Experts of a small language model: a variant of Adam for the experts.
Below are experts of layer 2 (counted from 0) of a mixture-of-experts language model. Rows are named router (the router's row for the expert), gate (a neuron's input weights, with its number), up (a neuron's input weights, with its number), down (a neuron's output weights, with its number) and show model dimensions 0-127. Each number is 128 + 24 x the weight over its row's rms, rounded and kept within 0 to 255.
After each expert's rows: a language model's description of what the expert responds to. This comes from a sample of Wikipedia text that the model never trained on.

# expert 25
router [114  91  98 132 117 138 116 165 127 124  98 105 121 200 123  92 124 128 170 103 127 113 119 152  91 127 136 153  94 110 146 109 123 122 184 174  78 129 141 120 165 125 131 176 119 112 115 140 141 154 149 121 118 167 106 135  90  94 127 114 145 113 115 129 160 120 110 144 130 107 110 129 152 127  83 138 120 114 121 174 140 132 134 163 165 150 135 138  86 135  97 137 113 178 133 106 101 147 109 125 139 109 109 107 114 143 110 136 130  89 116 155 141 158 120 135 118 159 114 168 128 130  89 178 125 164  82 129]
gate0 [129 127 109 123 101 120 155 177 132 114 160 116 155 147 122 120 106 122 151 121 126 177 126 146 115 158 141 146 147 157 146 102 139 163 101 164  79 128 103 145 144 126 110 159 151 119  89 153 153 135 102 107 147 187 120 152 141  91 146 151 134 168 111 103 156 147 129 140 117 136  80 125 110 135 118 114  95 151 138 129 139 121 153 160 138  91 114 108 125 144 134  93 124 143 104 103 140  96 122 118 155 127 142 106 121 104 143 129 140 110 166  80 155 136 110  91 139 147 121 111  84  79 171 154 170 122  69 147]
up0 [110 144 114  99  97 110 131 154 147 121 147 117 139 119 136 115 119  77 163 128 137 149 128 160 132 150 124 121 143 174 111  90 164 142 116 135 103 118 118 114 126 124  97 144 147 106  91 114 135 111 113 125 162 165 143 115 161  95 128 117 163 156 123 126 168 120 123 145 131 154 119 130 143 163 150 116 142 110 118 157 101 134 180 128 111 138  70 134 117 111 134  96 129 180 129 143  92 116  80 121 139 146 113  93 117 146 119 142 133 118 119  64 185 142 147  76 145 106 100 158 103  79 110 139 164 128  85 115]
down0 [121 112  92 132 141 129 160 104  95 142 117 141 107 118 133 114 152 171 126 146 136 125 114 118 105 120 137 112 119 104 134 109 103 136  98  98 187 134  84  84 130  87 116 183 121 139 102  93 129 146 108 113 127 124 156 141 161 117 115 127 159 112 135 119 197 114 156  85 160 129 107  73 114 133 118 145 117 127 114 162 111 163 153 135 138 110 120 135 171 152 120 147 139 162  95 146 106 117 151 150 130 129 175 106 118  79 111 157  95 155 115 176 109 117 136 124 123 132 131 106 123 128 136  96 148  83 159 162]
What it handles: Digit tokens inside numbers: years, coordinates, scores, populations and table values, such as 2007, 4–2, 15,997.

# expert 38
router [140 103 112 101 132 137 104 175 135 140  75  96 104 179 120 129 125  96 172 122 137 117 126 134 113 119 141 153  83 114 135 111 137 111 135 150  89 143 167  84 129 105 127 175 160  97 110 165 129 168 153 142 126 142  78 137  96 151 127 115 108 155  99 139 145 112 134 128 141 101 127 152 162 160  82  94 135 133  80 162 125 122 103 122 147 162 106 158 121 135  86 137 115 170 160 127 115 161  96 140 122  93 135 168 119 134 106 131 136 126 141 129 129 150 147 142 115 177  95 114 103 136 130 147 100 143 100 125]
gate0 [135 128  95 122 151 107  94 127 107 129 159 112 147 156 143  85 100 122 180 116 135 135 173 167 139 112 109 110 129 158 117 146 142 153 104 177 117 140 132  96  97 123 135 163 131 118 135 142 175 170 136 109 120 143  75 145 104 117 129 123 135 138 115 124  96 119 102 174 132 150 123 161 163 151  79 163 138 124  89 134 174 144  91 140 164 147 101 151  91  81 158 156 110 143 134 133 121 131 110 118 126 117 126 137  97  95  97 129 108 127 119 140 172 147 121 109 111 132 154 161 112 118  95 126 133 117  70 138]
up0 [ 89  97 177 110 142 110 124 112 109 177 143 151 114 137 113 151 100  80 140 137 126 133 116 155 118  91 112  97  96 113  76 106 145 159 128 168  92 143 147 135 124 135 128 146 101 110 110 136 147 160 124 118 106 148  78 125 110 117 106 108 137 157 102 122  99 118 153 189 190 130 106 141 148 158 131 166 120 119  73 158 148 170 139 134 133 147 145 117 106 151 137 151  97 127 116 119 118 115 134 110 121 126 141 167 101  91 123 102 103 127 137  87 157 112 127 116 141 122 156 163 122 145 131 151  97 137  85 128]
down0 [158 152 133 162 114 125 138 124 143 125 152 146 137 125 101 141 119 148  93  71 147 101 153 118 129 186 143 126 167 144 133 147 153 102 126 118 158 126 106 100 101 133  88 107 114 140 114 110 175 140 145 126 100 123 186 107 144 131 120 102 122  92 115 153 133  74 104 149 105 162 144 113 111 109 146 136 116 111 154 105 151  77 112 113 123 147 116 178 140 105 167  88 151 107 142 111  68 143 129 107 180 105 164 142 113 113 125 131 147 129 150 103 117 142 150 158 139 159 154 159 114 140 131 140 139 166 136 144]
What it handles: Row-ending pipes and line breaks, semicolons between list items, and closing parentheses in tables, discographies and taxonomy lists.

# expert 15
router [155  80 114 111 147 132  82 153 124 120 100  99  92 154 143 110 109 105 180 102 124 154 136 144 127 131 134 110  78  95 106 101 143 134 132 185 124 120 149  94 118 141 126 159 139 112  96 116 155 157 136 145 130 176 101 138  84 109  94 112 152 123 138 124 164 117 136 139 139 112 121 141 178 165 113 125 115  75 104 152 163 137 143 131 133 148  88 122 116 127 118 127 101 160 156 148 121 147  99 122 137  86 116 116 120 121  99 137 133 107 122 168 158 176 102 127 108 158 128 128 111 152  77 154 119 166 110 119]
gate0 [117  53 136 137 113 122 118 125 100  72 143 153 196 117 109 128 135 132 139 130 105 174 183 122 143 130  84 117 109 117 131 163 111 174 147 136 105 102 105 122 100 122 159 154 158 146  63 132 112 141 129 136 129 102 137 124 121 139 106 103  93 148  76 112  94 148 142 181 143 112 125 112 122 109 139 157  89 117 119 129 150 144 141 147 132 109 175 150 150 109 111 118 144 139 119 129 114 149 130 160 147 120 131 155 106 135 166  93 137 116 141 165 141 161 155 113  96 133 130 133 123 129 136 111 143 107 135  91]
up0 [132  86  97 132 146 108  83 112 102 136 123 125 120 108 152 113 166 152  72 127 103 166 163 141 153 131  80 126  63 142 114 150 129 140 157  98  87 133 116 115 110 147 115 155 128 140  38 105  84 130 136 118 117 146 132 118 121 159 149  95 119 127  68 131 145 150 156 184 137  88 132 158 104 113 114 117 132  96 111 110 159 132 135 108 133 109 160 129 142 127 102 114 140 149 103 111 147 111 114 150 148 133 108 129 109 131 149 137  96 105 131 140 156 123 142 115 121 132 172 110 115 161 146 132 125 131 103 115]
down0 [125 130 150 103 129 129 183 115 153 132 178  74 126 121 150 124 172 136 123  94 135 110 163 105 107  90 144 142 144 150 135 133 133 115 116 170 151 147 166 143  85 145 154 174 132 178 157 129 154 147 125 167 142 106 128 103 156 110 166 146  99 149 146 137 126 121 153 127 146 143 163 115 140 121  98 118 123 149 132 140 122 102  99 129 144 138  88  70 133 101 169 146 129 102 166 129 162  97  90 136 101  84 123  93  96 103 122 102 149  97 127 140  94 136 102 141 146 100 101 135 113 155 145 138 129 133 125 127]
What it handles: Noun-phrase openers the, The, his, their, its and possessive 's, typically after a preposition or period, as in after the conflict.

# expert 42
router [126 108 118 104 145 117 114 166 126 142 112 105 108 212 107 128 116 130 154 133 155 128 121 157 123 155 129 138  64 118 140 108 159 141 169 171 120 145 117  89 153 128 133 169 108  81 100 158 114 152 125 127 134 187 111 135  98  79 140 131 128 111 140 136 172 119 136 113 139 113  98 141 156 105  98 140 122 129 119 148 139 159 122 127 169 156 109 144 115 120 130 150  89 187 124 158 101 143 126 112 132 114 157 134 128 123  93 142 138  97 104 133 139 148 127 126 105 144 125 148 115 130  88 161 109 133  66 130]
gate0 [147  96 174 121 108 144 128 171 186  92 142 161 153 162  91 140 114 129 121 139 111 114 119 113 145 129 113 102 104 126 155  92  97 151 156 134 113 141 118 139 117  96  86 136 159 133 130 135 153 147 105 110 123 117  97 118 175 106 133 128 134 137 138 147 145  91 132 121  93 152 111 145 110 161 140 155 153 124 107 174 133 120  77 147  87 151  96 138 164 121 117 134  86 133 123 121 178 118 157  95 133 152 164 119 137 110 146 157 136 115  76  99 124 112 176 140 138 112 114 142 116 162 103 136 119 133  74 139]
up0 [102  96 175 112 128 133 106 127 157 116 132 121 126 166 112 162  77 111 140 163 111 124 123  97 127 169 147  85 114 135 127 107 121 130 138 175 121 142 111 139 109  66 105  94 144  85 125 133 148 127 106 128 143 155 118 116 135 123 151 165 120 139 134 127 135 125 151 122 136 176 163 129  97 176 144 118 129 111  96 184 125 100 124 111 123 151 129 132 157 153  85 153  95 136 122 121 170 132 139 130 142 117 160 143 113 117 160 128 136 131  99 155 103 115 146 137  67 129  77 145 106 158  97 134  92 122  79 126]
down0 [154 109 143 107 134  94 146 134 129 107 118 124 106 149 113 131 127 163 156 108 149 132 138 168 113 108 126 149 124 124  80 118 114  94  95 122 159 116 165 102 134 116  83 143 181 146 141 163 152 155 109 138 151 104 169 135  82 148 128 151 126  70 148 111 128 111 128 113 107 108 183 110 124 113 117 112 108 124 142 141 128 119 134 110 148 159 119 135 137 124 150 116 208 106 131 139 123 119 121 131 126 118 112 119  95 152 104 152 137 158 146 125  75 110 130 124 203 130 156  92 106  86 133  98 115 126 169 128]
What it handles: Digits and symbols inside geographic coordinates, degrees, primes, superscripts and currency, e.g. 44°03′04″N, 35.202992°N, ^{2}.

# expert 28
router [138 128 130  99 150 145  70 152 127 109 116 119 126 160 129 109  94 113 147 143 109 115 119 150 143 110 127 108  91 127 119 107 161 137 163 143  90 139 113  83 109 140 108 142 156 128  90 117 165 154 137 130 125 176 118 132  87  93  92 115 167 147 128 125 172 100 110 173 188 109  92 140 124 112 104 132 134 103 144 158 128 152 138 140 161 149 103 133 135 138 117 110 104 154 152 121  72 166 108 104 112 129 120 147 131  86 103 164  88  90 105 135 119 152 134 125 104 128 113 169 127 111 103 148 111 139  83 148]
gate0 [145 142 154 117  77 131  77 137  97 130 114 166 127 131  92 123 137  86 156 149 130 164 166 129 132 165 107 124 106 155 125 162 127 138 143 172 123 142 116  76 112  80 154 137 151 104  99 127 120 147 129 124 127 113 124 158 126 133 122 129 165 139 127 178 111 104 141 180 169  84 125 128 168 114  90 153 116  84 135 123 163 144 112 144 142 160 129 179 154 129 123 142 112 130 134 136 130 184 102 121 134 140 107 151  85 103 129 148 124 123 100 132 132 148 158 116 111 144 117 110 115 170 106 145 154 131  88 116]
up0 [145 125 127 121 112 191 151 122 113 129 150 162 140 141 118 145 133 116 141 144  88 136 181 148 125 154  80 129  88 171 140 141 100 132 128 141 127 166 117 110 108 105 137 131 127 155 105 133 131 124 120 112 138 116 120 160 111 171 115 129 137 114 135 184 132 104 156 169 178  74 120 124 161 123 128 149 109 107 130 135 129 168 130 113 142 139 134 161 109 112 138 169 132 136 134 154 110 185  84 135 129 117 106 125 109  84 127 122  98 113  67 111 138 147 179 101  89 147 122 104 111 131  86 133 168 116 136 131]
down0 [115 142  87 153 142 129 165  92 103 124 130 126  67 155 126 108 127 144 108 122  84 133 162  84 112 149  92 128  92 166 176 125 115 160 159 142  95 132 137 131 145  87 145  58 154 120  95 154 119 135 133 150 140 109 144 122 123 137  99 106 110 108 136 156 117 148 145 125 128  83 128 133 132  86 140 126 108  97 156 107 103 104 101  80 129  95 163 145 146 126 121 151 135 137 120 111 172 124 125 126 128 133 114 119 108 118 130 111 156 115 117  73 132 153 132 128 105  58 124 130 105 156 140 112 148 156 153 131]
What it handles: Short pieces right after a first letter of a name or word, such as S(il)ver, T(ra)verse, T(yl)er, plus Thai and Arabic bytes.

# expert 55
router [100 128 139  80 143 163 105 150 122 131 104 110  66 148 124 106 132  92 154 119 144 105 163 154  86 113 142 163 116 129 136 126 109 133 124 148 110 132 125 125 153 104 135 149 128  77 125 128 141 159 158  95 132 151  82 109 116 125 123 114 104 132  99 148 131 114 114 128 137 127 123 162 170 165 111 130 125  88 104 167 136 162 140 147 132 159 148 151  77 126 134 192 114 157 114 148 131 143  80 124 109  85 108 114  96 119  97 135 136 124 110 147 165 172 131 126 126 163  99 138 137 111 106 118  97 182 112 103]
gate0 [111 158  88 112 134 159 136 124  96 102 119 152  93 121 118  93 116 141 110 125 130 119 147 123 125 137 156 183 130 141 139 107  84  97 103 128 108 129 104 169 164 110 125 139 137 133 120 132  82 128 144  61 142 141  88  94 109 108 118  93 121 103 116 124 112 132 105 119 167 137 137 120 156 150 124 136  88 123  85 152 102 206 162 129 110 126 185 149 117 109 143 161 108 146  95  91 100 143  90 144 149 104 124 146 104 153  82 120 143 117 116 150 157 129 118  96 139 126 103 122 130 110 139 113 120 135 115 100]
up0 [ 92 119 138  96 145 109 154 108 163 138 126 136  78 119 120  87 146 133  92 139 111 111 155  96 152 113 159 154 129 145 125 103 116 126 122 132 138  84  95 139 145 102 137 114 164 109 151 131 121 113 119  91 157 139 101 143 113 137 114  76  91  89  81 115  84 102  80 108 131 129 111 147 101 144 138 169  89  78 121 150 107 156 135 128  84 116 160 137 155 148 124 180 117 118  96 138 117 157 152 158 140 137 145 150 127 134 115 116 145 136  84 126 179  91 138 108 138 141 130 133 163  94 151 129 117 126 104 126]
down0 [129  88  99 157 104 147 159 111 154 159 149 118 159 151 128 115 131 100 149 154 136 144 103 120 106 138 114 120 101 123 102 119 155 152 114 153 105 124 118 100 107  96 117 111 101 163 146 124 159 147 137 171 152  87 197 142 142 157 156 149 135 155 140 137 126 127 164 151  95 118 150 106 118 124 137 125 171 132 145 122 137  99 107 129 131 128  95 158  87 140  85 115 162 121 163 165 125  72 158 111 107 195 136  97 151 109 146 103 112  97 147 113  85 107 141 122 165 152 106 146 115 138 115 128 149 129 124 121]
What it handles: Collective and plural head nouns, often ending -ations or -ors, after the or his, such as populations, season, series, years, company, members.

# expert 52
router [115 112 138  91 147 128  92 163 139 140  94  96  86 164 123 118 146 108 169  98 109 120 118 151 100 119 143 161 107  91 124 145 139 137 124 141  74 133 149 117 153 121 139 151 131 105 100 130 133 130 169  96 130 147  81  99  76 120 113 100 141 145 131 149 117 105 135 173 181 122 131 139 144 128 112 132 133  93  99 176 114 167 127 144 159 147 128 160  96  98 107 160  89 162 158 131 104 131 110 133 123 124 130 129 145 131  92 153 114  89 112 158 140 159 125 119 119 167 106 111 136 126  85 129  89 158  96 105]
gate0 [114 122 121  90  87 124 137 116 123  90 120 149 122 123 130 129 104 130 166 126 133 101  92 140 174 163 170 165 170 102 134 105 105 134 112 100 129 128 141 159 140 157  78  90 135 146 118 145 153 108 132 124 156 112 113 124 139 149 137 158 151  90 131  85  83 112 172 150 162 122 123 106 147 113 163 178 126  94 124 157 101 152 141 152 130 114 121 121 120 166 116 144 141 137 109 147 117 132 151 139 116 176 141 141 176 158 152 104 146  92 112 148 145 103 103 105 146 136  87  74  85 127 122 111 143 122 106 121]
up0 [112 108 145  78 124 114 128 162 130 171 132 121 128 144 190 163 112 118 183 112 145 131 107 127 132 159 146  96 129 142 130 108 145 137 121  98 131  76 163 116 145 170 115 129 129 129 120 158 139 134 135 167 123 149  97  98 119 133 121 110 157  90 141 110 125 106 143 100 165 104 170 182 166 121 143 158  54 101 132 132 139  99 129 133 148 109 136 117 115 124  82  93 112 139 111 109 154 146  99 136 152 125 106 159 123 127 117 118 134 101  88 179 149 116 132 158  89 115 120 127 104 127  94 121 144 137 115 141]
down0 [156 131 140 146 125 105  90 114  93 135 150 133 138 107 143 142  99 126  99 139 135 157 194  93 102 158 105 116  87 114 133  60 140 108 150 122 159 135 157  97 154 139 150 138 127 140 126  76 148 146 109 137 131 121 134 116 176 135 143 138 108 159 145 112 157 147 113 113 130 142 117 113 117 137 146 132  96 144 147 154 157  77 131 114 171 111 158  97 155  95  77  98 138 115 139 114 130 111 140 135 109 125 144 122 116 118  84 119 165 140 134 156  92  95 165 152 124 128 128  84  83 168 128  94 120 140 152 109]
What it handles: Plural and noun suffixes ending a word, such as museum(s), select(ions), hous(ing units), Hon(ours), before commas or "of".

# expert 48
router [112 108 136  94 133  95  66 167 115 112  77 113  92 164 135  88 128  97 132 137 157 113 111 147 119  95 129 121  95 129 143 108 132 131 175 142  62 171 124 128 138  98 140 136 152  90 115 136 144 136 124 134 110 137  91 125  97 120 128 161 153 152 121 142 125 124 118 125 157 142  91 155 146 126  92 109 144 100 108 163 134 159 117 122 130 131 131 128 112 122 104 160  89 162 144 113  86 155  87 135 104 142 115 137 152 124 101 152 111 104 105 116 138 182  96 104 135 129 141 138 140 139 117 152 114 151  63 145]
gate0 [100 114 123 110 198 115 122 103 117  77 139 124 134 160 131 141 162 174 133  99 157 164 142 124 136 162  64 119 125 149 144 150  86 126 124 126  86 123 133 141 148 112 110 143 149 116 121  92 136  84 109  91 149 136  99 143 133  99  91  97 138 109 133 127  96 131 117  97 104 111  99 163 144 157  87 120 172 131 103 101 135  97 111 126 110 114 113 131 114 107 130 161  97 138 132  89 163 130 126 126 162  99 100 170  96 114 135 134 125 137 102 107 116  98 116 108 147 134 151 167 166 146 105 124 113 161 124 123]
up0 [ 99 118 166  95 150  73 117 125 113 138 112 109 117 190 129 125 136 156 129  98 146 171 151 136 148 148  98 120 104 128 127 154  90 138 134 127 128 129 105 140 137 112  71 116 149 144 118  74 142 121 147  92 130 100  94 172 164 109 127 149 119 123 115 135 129 102 120  92 134 126  81 185 123 172  98 145 173  94 132  96 128 111 118 154 135 105 141 140 111 133 142 134  99 144  95 122 147 117 128 104 169 117 118 130  93 130  97 155 133 165 115 136 121 167 129 114 145 140 127 153 117 139  80 156 117 166 118  91]
down0 [172 153 145 170 129 139 156 110 139 170 138 161 135  91 134 123 167 107 122 110 123 155 150 119 126 178 137 160 155 103 136 161 117 162 143 104 130 140 103 174 109 115 113 166 114 131 135 155  99 108  95  94 122 114 181 124  96 126 129 149 115 176  91 144  98  99 137 142 164 131 138  79 109  88 132 168 111 172 104  70 135 138  99 166 167 128 135 124 118 118 111 102 125  96  99 133 143 123 109 128 116 123 120 117 100 142 125 115 130 150 111 165 143 148 174 112  96 145 122 127 119 137 128 132 128 111 122  88]
What it handles: Middle syllables of names and ordinary words after an initial capital or piece, such as Marg-ar-ita, sen-ator, en-orm-ous, Cook-ing.

# expert 44
router [102 133 104 102 144 165 122 146 150 118  92 127 106 169 134  96 123  96 134 113 112 121 154 135 102 101 132 147  98 128 117 145 127 118 125 160 123 103 122 121 161 122 139 153 101 114 104 117 155 165 153 113  98 127  80 126 103 112 104  99 151 132 117 151 133 154  99 165 161 126  95 177 166 158 123 147 145  74  99 141 139 123 152 120 116 168 144 121 134 116 115 193  90 158 143 129 112 144  97 142 136  79  92  96  85 108 118 132 108 121 124 104 128 155 152 138  98 121 119 126 130 128 113 129 103 202 108 160]
gate0 [ 83 136 125 111 118 153 118 114 194 128 127 132 130 106 141 109 141 107  99 103 145  92 146 125 112 125 117 114 143 144 131 137  73 171 111 119 111  83 124 130 109 108 119 118 131 128 137  65 209 169 129 128 152 104 144 136 136 122 104 167 132 118 130 115  95 112  95 155 132 112 139 117 150 139 147 130 137  52 122 125 129 120 162 155 110 120 133 150  86 142 136 164  92 154 134 141 125  84 119 132 151  94 112  94 105 135 107 102 134 139 152 134 150 137 174 155 148 103 143 106 104 119 137 103 133 147 145 167]
up0 [128 133 112 130 139 156 108 107 166  96 150  95 109 107 138 134 132 141 129 132 121 112 166 127 121 132 120  93 144  96  86 125  87 174 115 180 117 101 169  99  64  94 103 125 114 119  98 134 174 150 148 140 181 134  98 149 137 110  84 120 100 143 153 100 126 143  93 180 152  86 124 175 134  98 128 124 133  73 128 103 152 163 149 139 131 152 121 149 109 138 109 139 115 123 123 111 107 130 129 132 151 137 144 119 100 162 140 133 125 135 127 142 138 160 112 163 141 104 123  96 111 151 136 130 154 155 102 169]
down0 [180  87 111 148 114 122 105 119 103 125 129 126 166 136 103 103 118 100 156 141 161 146 123 139 129 124  92 151 116 136 136 129 147 123 117 159 141 131 120 170 105 150 137  80 158 134 131 179 121 164 118 161  65 170 150 142 139 119 155 138  99 131 110 126 129 155  92 133 150 132 147 131 131 110 119 151 111 152 119 110 132 155 120 107 187 139 115 109 154 126 179  92 189 114 118 153 168 138 154 130 129 142 147 136 129 120 128 115 158 165 127 130 154 121 123  81  93 139 119 179 159 132  92 123  98 104 116  94]
What it handles: Common nouns after the, a or his naming organizations and activities, such as game, album, school, club, league, government, party.

# expert 14
router [140 111 144  77 141 157  92 177 121 120 122 127 141 149 148 124  70  94 138 105 126 131 126 146 116 140 147 128  73 117 126 141 155 120 144 152  67 132 162 125 139 128 137 191 168 110  86 112 170 179 125 140 117 167  77 104 137 119 120 116 126 105 123 166 144  82 126 136 150 108 147 128 169 143 125 125 110  82 116 153 131 130 114 161 134 172  97 133 118 132 138 133 121 180 166 124 120 142 123 142 103  94 132 132 132 148 105 170 118 130 134 145 153 153 159 121 120 103 130 112 137 128 100 160 121 159 132 120]
gate0 [134  83 152 146 109 126  88 142 111 134 108  84 135 112 138 119 124 132 102 114 153 131 128 131 164 121 120 154 135 115 133 119 154 122 164 185 115 158 143 112 111 107 138 137  97 105 124 135 164 199 138 116 147 131 112 149 118 129 137  97 154  96 104  90 158 122  72 155 133 169 151 101 123  83 132  81 169 129 135 160 114 164 153 147 127 147 151 152 121 133 123 167 145 148 145  94 110 146 120 133 127 149 171 149 129 141 136 157 157  75 143 160 109 173 149 131 118 127  87 116 135 142 100 142 115 109 124 162]
up0 [143 142 119 129 112 120 139 107 130  97 107  97 174 103 137 148 109 140 113 116 149  97 123 127 148 114  70 159 148 128 139 162 129  90  97 136 108 152 169 120 123 144 126 131 113 131 108 113 153 163 129  87 174 127 124 160 165 148 106  98 105 121 126  94 166  88 101 110 144 142 144 102  59 116 142 105 144 108 147 153  92 107 174 117 111 138 136 137 113 159 155 167 160 139 150  76 122 135 118 122 107 119 157  84 114 151 146 157 145 118 136 177 162 162 137 128 102 106 120 114 149 138 134 124 123  93 137 159]
down0 [165 113  98 170 131  97 135 138 176  96 157 140 140 115 155  95 135 100 113  83 166 140 153 130 142 131 133 120 125 127 153 127 126 136 128 144 125 110 141  95 164 126 151 127 138 143 111 108 134 113 127 143 151 118 143 130 156  98 151 105 150 106 157 132  94 153 148 110 173 143 151 123 128  81 152 100 153 129 140 118 105 130 163 148 100 135 133 181 137 121 136 157  87 123 102 134 111 199 140 122 122  82 132 137 188 145 109 114 130 110 123 149 149 154 162 116 167 134 156 142 137  98  97  88  94 115 103  80]
What it handles: Double line breaks and colons before lists, and first tokens of infobox or table fields, such as Preceded, chronology, Type.

# expert 43
router [113 116 128 126 110 149  89 162 135 116 107 114 123 136  98 112 101  84 149 116 139 129 137 125 129 125 149 161  81 140 110 115 146 114 146 157 101 147 138 108 158 132 133 141 142 122 133 140 172 146 176 123 104 167 107  95  80 109  96 157 163 142 160 119 140 119 123 138 139 120 100 151 139 156 115  97 124 127  83 162 149 171 147 167 151 162  91 123 102 130  86 152 105 170 159 132 104 153 106  97 107 110  95 142 122 118  92 151 127 105  84 115 163 135 130 124 141 159 110 151 117 100  89 122 111 160  78 102]
gate0 [122 132 105  72 122 177 113 120 108 140  94 121 131 138 126 119 102 126 135 124 110 129 146 196 164 142 126 132 106 119 139  96 123 127 159 103 114 161 151 109 114 154 133 163 155 141 164  75  70 188 112 152 133 143 121 135 157  97 140 105 154 121 158 130 139 135 151 181 158 112 163 141 133 115  92  99 130  90 131 151 119 146 120 149 146 102 100 136 128 105  90 125  80 192 175 123 114 148 125 142 122 114  95 153 110 140 134 104  91 130 123 130 149 124 103 112 130 134 122 143 150 143 126 147 119 139 119  98]
up0 [ 99  76 129 110  87  91  94 133  97 126 113  97 136 120  88 135 119  97 175 124 133  91 161  97 122 105 136 130 122 119 114 136 141  84 104 118 115 117 132 103 117 107 143 146 130  97 156 171 132 124 106 150 112 173 128 134 141 133 126  89 142 143  94 158 172 103 138 148 143  83 160 147 142 113  90 140 137 100  62 128 107 116  93 107 119 203 151 122 136 119 126 145 151 154 118 122 124 127 146 118 144 117 140 116 165 115 114 139 122 146  91 120 127 158 136 103 105 143  87 135 137  98 130 159 101 155 126  89]
down0 [131 159 151 119  98 149 115 113 116 119 130 111 166  73 106 115 126 115 138 117  88 147 130 137 148  91 159 141  87 132 141 118 125 148  96 115 126 163 157 121 117 117 143 148 105 142 105 127 125 168 115  90  97 129 153  87 127 131 157 145 137 144 129 111 167 117 141 140  99 126 131 123 109 157  96 112 154 123  93  96 134 175  95  97 128 132 128 195  99 108 122 120 103 131 108 155 135  96 165 112 124  94 142 220 110 165 123 152  93 104 139 147 122 152 139 158 130 122 155 140 133 136 127 109  82 115 142 143]
What it handles: Word pieces containing m or i, such as am, ism, ion, M, inside names and terms like Guam, Vitamins, Carabidae, Nightmare.

# expert 40
router [109  96 134 124 109 115  97 173 104 120 110  69 110 156 150 135  95 102 152 134 111 154 153 135 120 120 157 115 100 113 106 139 154 118 136 150 113 138 169  87 123 135 120 172 162 122 125 148 131 145 148 154 148 156  95 141 115 113 154 117 151 129 113 144 126  81 134 125 164  84 135 132 175 136  99 106 113 104 114 151 131 169 110 145 151 152  97 116  89 132 117 115 125 193 188 106 117 149 116  86 121 128 108 138 142 131 125 135  74 128 117 163 129 193 143 137 110 136  99 144 128 154 119 158 110 145 114 114]
gate0 [133 127 117 136 130 117 122 151 115 120 124  93 132 126 143 121 101 130  82 136 129  92 102 138  94 121 146 133 121 133 100 127 122  80 144 150 123 129 127 115 123 129 135 135 130 110 108 128 129 144 114 136 126 149 124 122 138  98 146 166  87 119 159 149 128 102 141 128 138  79 122 129  31 108 121 130  85  92 133 147 118 149 111 206 143 115 108 125  84 112 144 126 149 180 146  85 149 192 139 138 101 132 138 126 120 105 119  98 118 139  87 102 120 153  68  95 128 125 125 144 111 137 134 147  75 137 109 160]
up0 [123 104 159 150 140 140 130 154 126 153 128 106 130 100 112 147  79 130 122 148  83 107 136 115 109 155 157 116 118 169 103 132 151 130 144 117 129 136 139 126  89 159 112 126 146 163 128 147 111 169 125 120 142 161 106 149 142  83 164 126 107 149 171 108 129  97 125  93  92 116 142 105 107 111 130 113 101  80 137 127 120 121 105 171 126 104 127 124 103 109 188 118 117 180 120  96 139 159 135 114  98 170 155 118  96 154 129 126 105 136  98 124  87 153  88  92 132 113  91 115 117 137 169 168  87 111 147 149]
down0 [128 128 122 115 138 168 110 122 121 101 104 129 124 111 134 180  99 161 147 128 197 129 147 127 112  79 126 167 115 132 166 167 106 149 146 109 127 148 108 126  70 152 106 121 111 180 156 134 144 133 115 145 134 129 162 118 162 118 126 119 149 145 114 156 129  90  95 131 169 138 149  58 135 152 157 114  91 163 126 120 136 143  97 120 115 132 181 133  90 123 110  96  99 101 119 161 121 136 131 104 130 139 145 172 118 162 160 135 139 165 120 150 134 111 154 119 129 105 128  98 153 162 121 135 145 112 135 113]
What it handles: Table pipes and separator rows, heading equals signs, list dashes and sentence-opening "In", plus "were" in census sex ratios.

# expert 33
router [137 118 146  94 145 165 124 166 138 142 111  95 120 139  97 121 107 105 152 127 110 145 109 161  92  99 109 112  88 126 102  95 133 115 151 134 107 138 112 109 142 117 127 176 115  92  88 118 153 114 153 122 104 178  75 112 101 124 105 125 139 143 147 139 125 135 125 142 177  91  75 167 141 117 134 112 116 115 135 160 158 149 132 106 148 149 101 118  90 114 124 149 125 196 131 103 112 150 100 102 147  98  84 125 126 107  86 146 105 103 121 130 139 168 100 132 146 132 127 174  93 114 117 149 113 143  97 115]
gate0 [132 121 144  84 118 179 150 102  99 117 117 140 118 120 115 106 136  38 152 127 142 109 124 140 121 140 125 112 106  91 134 122 159 131  84 112 123 115  67 127 125 171 146 137 145 112 131  90 118 110 153 108 136  80 149 132 138 112  77 114 172 123 147 128 127 125 132 112  98 143  92  99 138 126 135 106 143  86 121 125 146 118 162 107 107 147 134 124 120  78 172 112 150 115 144 131 133 149 108 118 105 163  91  80 110 126 102 149  82 142 133 125 133 143 121 115 147  89 109 136 134 138  72 134  99 124 150 111]
up0 [155 132 157  80 111 166 150  86 116 143 122  91 144 105 122 148  81  45 140 138 161 154 157 114 159  77 109  98 111  69 132 104 159 127 118 146 137 104 102 139 144 111 139 111 129 156 143 116 129 137 126 133 111 163 160 152 141  97 102 126 142 137 142 147 109  86 137  93 137 175 103 117 120 114  95 137 110 114 129 128 120 156 139 108  98 143 120 120 137  93 170 139 142 132 150 127 125 128 107 115 110 125  75 134 131 109 102 111 113 145 149 165 126 146 108  85 167 136  83 156 126 125 102 143 118 124 143 116]
down0 [128 123 126 115 143 116 150 120 153 141 107 117 135 178 158  99 109 116 138  82 133  85 144 118 105 133 130 125  81 111  90 161 119 147 109 119 153 147 107 136 145 101 179 131 160 103 129 119 130 162 131 111 138 140 117 102  72  72 137 137 105 124 151  89  67 138 122 121 103  95 127 147 130  96 116 148 153 117 127  90 153 137 174 136  97 142 172 121 161 104 144 121 102 147 139 158 151 147 146 129  84 126 113 127 117 123 148 168 112 158  93  83 136 127 163 125 155 116 162 123 127 178 114 129 116 109 139 156]
What it handles: Single digits in tables and scores, plus pieces of Cyrillic, Greek, Chinese, Thai or Vietnamese text and mid-word fragments like conc-rete, fun-ctions.